{"num_hidden_layers": 13, "hidden_size": 256, "n_experts": 64, "experts_per_token": 6, "d_expert": 80, "d_shared_expert": 128, "hidden_act": "squared_relu", "moe_layers": [1, 3, 5, 7, 9, 11], "router_score": "softmax", "normalize_top_k": false, "routed_scale": 1.0, "balance_loss": 0.00641, "balance_bias": false, "router_cosine_scale": 20.0, "router_bias": true, "init_std_router": 0.018, "lr_router": 0.00115, "vocab_size": 8657, "norm": "rmsnorm", "norm_eps": 1e-05, "tie_word_embeddings": "early", "optimizer": "adam_variant", "learning_rate": 0.00092, "beta1": 0.9, "batch_tokens": [32768, 65536, 98304], "max_seq_len": 256, "train_tokens": 654400000, "max_steps": 10100, "dataset": "wikipedia_en"}
Below are experts of layer 7 (counted from 0) of a mixture-of-experts language model. Rows are named router (the router's row for the expert), up (a neuron's input weights, with its number) and show model dimensions 0-127. Each number is 200 + 40 x the weight over its row's rms, rounded and kept within 0 to 999.
Before each expert's rows: a language model's description of what the expert responds to. This comes from a sample of Wikipedia text that the model never trained on.

# expert 59
What it handles: Common given names (James, John) and mid-word pieces of surnames in tables and lists of people: Cal-der-on, Brad-ley, Master-ton.
router,160,209,194,300,229,212,274,224,195,206,132,180,222,207,186,169,250,182,79,206,135,138,202,143,228,196,220,207,209,228,121,184,194,145,178,227,150,218,165,248,218,209,171,170,125,216,134,179,226,226,189,147,193,165,186,152,205,141,210,148,168,148,231,240,170,244,223,210,229,194,246,151,171,204,240,195,134,213,123,171,131,167,229,233,226,206,287,149,175,132,200,219,121,215,254,227,258,213,236,196,242,167,143,208,242,214,204,155,213,167,189,170,231,91,161,165,154,271,246,240,123,249,223,234,262,223,160,168
up0,157,275,208,199,209,181,184,214,188,277,196,214,203,180,136,168,220,186,209,145,231,193,117,159,245,252,142,226,203,216,189,213,190,206,230,263,206,164,170,138,218,139,223,209,126,215,350,258,225,241,219,210,235,207,212,188,234,121,194,175,160,167,169,127,143,197,133,183,174,228,144,164,225,192,152,200,232,162,156,237,126,236,206,173,209,125,144,153,162,243,185,180,208,158,267,180,183,212,199,246,179,198,223,139,210,198,219,211,238,189,160,172,210,166,175,230,171,216,197,186,183,214,152,146,232,132,214,146
up1,253,260,217,211,206,220,250,261,181,271,201,228,171,180,188,227,199,244,196,197,170,201,102,222,237,225,148,287,221,198,203,175,243,235,172,191,234,219,200,222,238,169,190,187,225,358,217,207,166,258,201,223,213,201,181,253,206,203,230,196,166,199,207,117,173,159,176,188,129,298,101,218,236,219,191,245,178,202,178,193,159,194,219,207,109,248,154,98,212,250,201,171,165,173,168,260,203,192,83,206,244,187,246,120,176,168,111,124,275,143,192,190,261,202,182,207,182,205,213,210,239,146,202,268,238,192,104,232
up2,247,193,80,221,193,260,176,255,178,291,237,232,208,209,261,205,161,198,160,220,168,202,208,157,195,190,234,308,197,148,162,215,170,198,193,144,191,189,225,152,165,148,216,232,246,227,237,185,185,191,189,165,156,265,157,185,163,248,216,188,147,197,151,190,96,138,232,178,206,295,159,143,128,255,188,195,193,243,150,226,218,197,206,163,210,254,149,171,175,204,170,167,192,257,216,263,215,208,163,235,156,234,241,138,235,111,189,106,226,204,162,189,186,228,215,193,246,219,194,124,176,147,199,160,201,201,126,197
up3,159,239,199,165,246,238,131,176,207,139,203,163,217,254,192,193,185,220,181,228,175,177,251,225,218,131,205,187,242,249,173,181,192,181,137,236,225,229,270,210,257,202,242,213,145,205,160,244,189,202,186,197,259,203,255,259,222,173,241,196,221,216,180,128,233,153,195,194,120,213,201,195,234,156,261,161,267,232,187,146,181,277,241,232,144,244,190,182,164,156,141,132,198,256,201,190,168,288,239,98,176,225,158,151,203,178,259,234,212,204,221,164,226,195,141,232,274,195,200,259,244,165,236,232,183,233,225,231
up4,285,202,179,254,161,257,172,231,201,208,213,181,264,226,90,199,135,126,125,262,105,243,186,185,214,131,183,235,190,153,174,184,161,157,230,231,198,220,152,180,193,64,188,207,207,222,160,203,203,180,233,205,287,229,205,219,202,203,208,189,205,207,214,40,203,203,172,193,216,286,183,208,209,156,113,197,200,200,183,154,173,296,169,168,185,241,215,123,169,208,131,178,210,137,177,263,230,159,160,158,202,147,261,193,219,176,203,154,227,158,137,200,254,171,151,123,196,210,184,130,216,183,216,258,190,249,188,176
up5,205,160,112,210,169,284,246,159,134,173,220,200,274,219,287,186,179,192,168,172,163,187,218,201,190,148,179,181,206,227,111,264,95,169,186,205,156,218,260,256,226,144,191,216,186,233,160,199,189,212,178,209,156,129,234,202,163,166,227,169,171,176,196,172,162,166,264,208,136,228,160,125,224,242,230,233,216,240,180,224,151,278,199,223,205,269,175,143,210,259,220,173,227,168,233,212,229,231,211,212,261,268,188,175,194,242,184,201,173,161,160,188,126,241,207,196,213,192,274,215,221,205,280,163,215,153,146,152
up6,170,222,198,213,187,228,206,239,228,244,191,192,198,198,220,170,200,164,199,231,131,129,206,244,138,206,121,278,173,183,223,199,177,243,147,157,230,265,206,150,178,195,233,173,200,188,288,209,221,233,127,199,193,249,303,238,173,198,220,183,180,254,203,244,180,178,217,197,201,168,174,159,149,236,221,213,172,247,151,207,130,123,208,210,132,262,166,158,197,201,153,212,203,210,177,203,180,179,153,187,236,171,198,198,173,174,249,216,193,191,189,174,289,182,182,226,228,233,162,186,172,243,225,252,173,219,164,244
up7,114,244,227,246,179,118,198,236,204,253,220,260,104,210,221,172,191,197,189,155,208,233,253,104,196,181,195,193,200,282,143,172,247,210,233,269,214,156,181,209,158,165,202,202,169,196,157,143,177,236,234,135,194,211,191,196,199,232,181,202,215,216,157,185,183,188,203,162,216,132,175,115,212,201,246,143,140,147,250,161,178,171,131,152,154,217,154,187,166,183,273,246,228,199,148,210,247,257,170,178,171,156,177,62,209,221,150,204,208,227,280,156,144,179,268,189,121,218,200,204,177,226,167,171,229,204,190,230
up8,133,221,223,197,179,200,222,164,145,205,215,221,254,318,189,263,257,239,188,160,246,172,263,209,189,207,171,189,217,176,214,215,213,205,239,200,286,243,199,335,252,223,224,201,251,220,162,221,100,202,223,181,217,234,158,204,181,176,233,190,166,206,201,140,177,201,203,210,101,224,126,163,256,190,300,226,228,154,215,212,251,201,248,232,175,161,148,225,242,228,248,211,232,229,169,245,233,190,139,184,178,180,164,263,240,135,154,168,178,202,205,185,206,159,242,219,199,191,196,236,233,257,229,170,233,215,245,196
up9,199,248,153,198,252,136,165,176,209,157,246,231,206,158,196,181,98,130,179,223,187,209,297,192,170,175,184,111,173,240,191,185,188,252,169,226,183,170,228,142,210,195,181,149,155,266,208,226,202,253,137,205,226,273,195,226,328,194,188,224,230,213,149,230,180,202,192,138,284,178,265,212,149,195,214,213,206,180,154,163,212,250,184,172,216,195,144,221,228,186,212,146,181,268,187,179,193,237,223,191,183,146,214,205,176,261,287,228,181,192,231,189,176,192,158,173,204,221,213,219,188,214,186,316,220,210,243,238
up10,225,172,224,312,232,204,185,255,163,312,246,235,264,215,214,172,189,198,150,197,195,206,247,137,173,177,242,216,196,213,164,187,215,197,212,183,188,142,240,215,190,208,240,219,198,211,187,199,214,177,213,216,199,265,160,194,145,158,181,213,194,193,160,222,127,113,225,208,161,312,189,142,209,252,262,226,193,230,167,146,194,184,239,171,150,253,162,196,246,202,237,183,198,180,162,195,244,193,181,206,232,255,191,158,216,218,197,149,229,193,197,253,162,254,191,171,170,255,207,234,187,157,169,169,272,173,92,232
up11,179,205,195,140,153,174,168,220,231,205,210,237,206,187,216,112,150,202,211,234,189,196,258,162,160,126,158,204,184,92,221,214,184,179,263,207,145,212,160,167,210,177,223,181,244,207,176,136,187,222,161,172,162,187,155,192,165,201,172,205,167,205,251,253,181,151,209,215,195,207,211,123,182,141,178,157,195,163,197,245,182,225,244,80,256,235,211,229,188,159,213,188,197,178,249,221,208,210,242,221,176,278,181,159,277,170,213,242,253,174,217,209,157,196,208,176,169,211,96,151,200,231,144,171,116,161,174,226
up12,166,177,246,182,202,94,175,225,165,273,149,238,190,163,174,125,133,130,156,156,138,221,177,252,201,192,210,145,231,217,251,216,220,171,248,204,262,202,204,183,298,184,232,164,170,251,196,184,207,163,225,206,149,270,250,198,224,229,140,191,199,182,164,229,217,110,220,228,210,161,265,114,215,204,161,208,219,164,202,233,202,203,214,146,218,190,176,210,251,185,192,201,152,200,223,175,267,187,106,227,112,207,275,92,230,160,181,230,116,231,230,184,196,159,227,202,153,184,250,217,178,171,238,124,204,246,224,221
up13,243,219,117,170,208,229,148,202,205,238,283,139,219,123,177,243,162,176,224,237,218,108,232,197,174,86,118,290,207,172,198,235,167,177,274,117,200,195,186,252,176,141,191,218,214,304,174,153,203,181,170,233,266,217,205,206,255,116,319,200,167,174,218,154,182,176,161,213,194,230,175,221,171,222,217,201,199,191,191,283,182,195,240,187,126,232,196,164,133,228,122,153,168,147,211,188,195,165,180,201,266,114,179,123,218,116,177,192,201,180,223,161,228,219,206,218,202,251,199,187,189,223,225,148,250,156,155,212
up14,146,231,263,194,154,219,215,137,210,167,190,211,341,255,251,176,222,110,229,151,182,172,126,198,167,177,264,215,187,122,198,274,152,184,188,232,172,247,205,219,237,178,211,198,217,244,129,247,166,186,249,217,169,223,241,173,126,230,205,201,228,264,212,177,162,181,248,252,196,227,256,247,231,262,242,196,197,240,169,177,164,198,155,161,224,202,156,241,180,202,181,141,183,125,193,174,145,230,193,214,215,247,188,214,247,246,211,288,238,164,168,199,185,207,161,142,197,176,181,209,222,225,226,296,174,194,160,189
up15,192,128,204,175,178,177,288,185,295,114,222,219,196,210,216,235,107,265,197,185,240,161,232,203,159,204,199,154,202,153,167,196,209,218,131,217,211,189,248,253,331,217,158,161,191,221,174,247,228,259,129,150,168,103,245,181,282,135,214,207,206,218,223,289,267,218,214,94,203,213,272,215,237,184,210,101,210,271,256,131,143,237,206,213,290,216,248,245,237,169,195,122,166,240,263,244,188,215,239,187,223,200,239,280,191,228,180,190,210,205,168,181,166,174,180,157,229,176,199,205,175,245,224,225,199,152,232,270
up16,157,181,185,169,219,66,149,146,167,230,137,165,97,161,85,157,188,265,209,215,202,183,203,240,241,266,139,193,224,201,173,158,227,214,199,236,202,208,164,175,223,243,219,229,192,184,237,160,231,176,213,185,197,158,208,218,329,152,231,199,347,215,106,178,268,262,163,235,191,191,171,244,186,156,243,186,231,182,196,211,213,305,150,229,253,192,185,257,218,140,207,181,154,215,193,192,205,250,194,181,189,187,205,262,241,262,204,257,100,227,231,130,187,195,258,198,192,213,222,189,197,220,195,194,256,231,279,161
up17,148,149,238,170,228,237,252,80,252,175,189,233,178,164,109,188,183,206,189,188,218,218,275,159,169,243,233,183,203,206,161,173,223,208,228,190,220,134,320,202,272,270,205,183,173,228,179,246,190,200,129,177,159,191,221,189,281,208,242,205,205,220,179,205,170,242,201,202,236,163,384,251,201,262,235,162,222,235,215,176,177,182,191,213,270,185,187,236,232,198,232,157,179,243,226,127,256,226,250,183,163,156,178,207,206,194,292,225,186,185,190,203,139,215,167,209,197,185,184,167,167,211,203,257,178,198,225,204
up18,168,282,193,164,250,158,145,240,215,214,138,111,147,177,248,179,270,141,237,149,172,232,177,280,207,238,187,215,231,226,197,185,153,229,223,244,241,252,208,168,237,207,198,200,199,166,252,136,278,153,224,188,210,187,188,226,247,244,213,216,232,143,207,235,173,169,183,202,208,230,198,189,185,187,180,159,212,233,185,215,220,200,218,252,161,197,266,212,252,164,232,273,199,267,229,263,213,159,211,150,218,245,139,210,205,204,176,243,165,193,188,201,273,247,211,261,159,220,196,172,175,146,147,127,209,235,224,254
up19,184,141,230,239,232,176,160,201,236,138,240,215,238,345,270,197,175,235,167,243,210,183,228,158,184,119,203,227,191,167,194,146,155,178,200,157,166,188,256,181,153,194,182,245,165,208,243,259,256,127,175,191,276,180,208,177,203,203,245,208,158,192,263,254,186,220,201,167,254,227,224,233,186,142,222,193,92,300,169,231,311,181,234,278,219,207,205,194,156,214,158,180,163,75,232,196,207,245,198,252,202,181,206,296,196,227,306,86,218,271,171,214,183,210,186,198,223,241,237,124,206,206,201,164,249,250,198,196
up20,191,198,216,181,162,214,277,226,203,154,252,248,225,319,166,174,168,217,155,187,225,170,173,159,157,222,193,195,204,197,228,222,259,200,158,131,204,180,174,293,229,219,154,214,195,216,193,165,191,225,160,207,210,231,214,210,177,159,184,183,198,177,192,106,308,137,157,220,184,202,119,211,243,225,268,172,179,201,218,232,239,120,221,244,212,214,236,244,206,186,252,214,159,181,138,155,138,253,175,223,153,185,145,256,172,196,257,191,214,210,206,205,234,143,195,197,223,185,216,231,198,242,267,243,199,182,223,159
up21,251,162,258,179,186,196,186,226,192,225,211,104,173,200,254,177,167,218,209,208,148,186,268,244,211,223,186,260,211,95,205,235,211,217,188,169,179,262,203,181,185,149,219,182,246,201,219,235,192,234,188,215,208,178,178,222,213,239,181,212,187,175,255,226,170,151,175,201,184,222,236,245,155,181,174,241,131,150,174,155,239,289,250,240,196,259,231,157,187,203,188,191,201,172,155,271,195,212,202,199,214,56,300,105,231,109,196,174,226,168,273,216,206,189,189,244,224,224,224,155,223,160,185,180,227,253,210,149
up22,196,147,263,195,172,236,237,200,143,186,235,245,248,249,210,232,175,104,203,159,178,193,240,200,167,231,212,211,211,141,231,220,149,220,219,251,205,189,187,197,235,199,263,215,192,247,182,198,153,274,232,255,101,204,215,215,131,109,137,162,203,199,222,171,129,204,263,242,171,232,233,144,191,188,235,187,226,170,201,218,145,188,176,214,177,205,104,216,190,239,201,153,101,209,234,186,196,196,136,178,218,269,154,148,224,226,247,212,171,184,236,115,212,212,150,184,176,171,208,242,221,185,225,226,213,147,174,105
up23,229,186,230,192,169,243,234,219,206,164,219,179,187,310,164,294,231,208,230,183,198,235,242,223,179,269,256,170,189,270,225,190,160,169,185,220,132,260,216,208,301,188,183,162,217,157,138,181,197,167,225,196,124,165,231,204,122,260,246,193,153,249,260,158,177,235,251,147,143,237,217,224,257,253,255,203,221,221,155,121,193,184,189,92,217,200,213,199,180,161,274,244,147,251,205,135,200,204,227,212,161,198,156,201,232,189,121,257,123,229,153,185,192,218,252,205,206,199,217,285,207,230,232,294,171,169,204,193
up24,235,149,223,198,171,209,245,201,190,174,229,237,179,150,195,161,194,140,273,215,174,163,232,225,185,147,197,185,256,179,191,164,146,174,84,173,230,281,252,228,185,123,236,219,175,234,177,169,120,220,178,248,104,225,246,171,216,201,154,203,179,205,225,149,152,241,270,197,209,259,179,174,256,203,164,228,211,206,196,233,175,197,218,160,178,229,137,245,208,204,191,207,213,199,235,205,194,186,230,188,200,228,132,179,193,159,243,270,112,213,222,159,194,223,158,190,175,163,222,166,220,229,296,152,198,242,182,188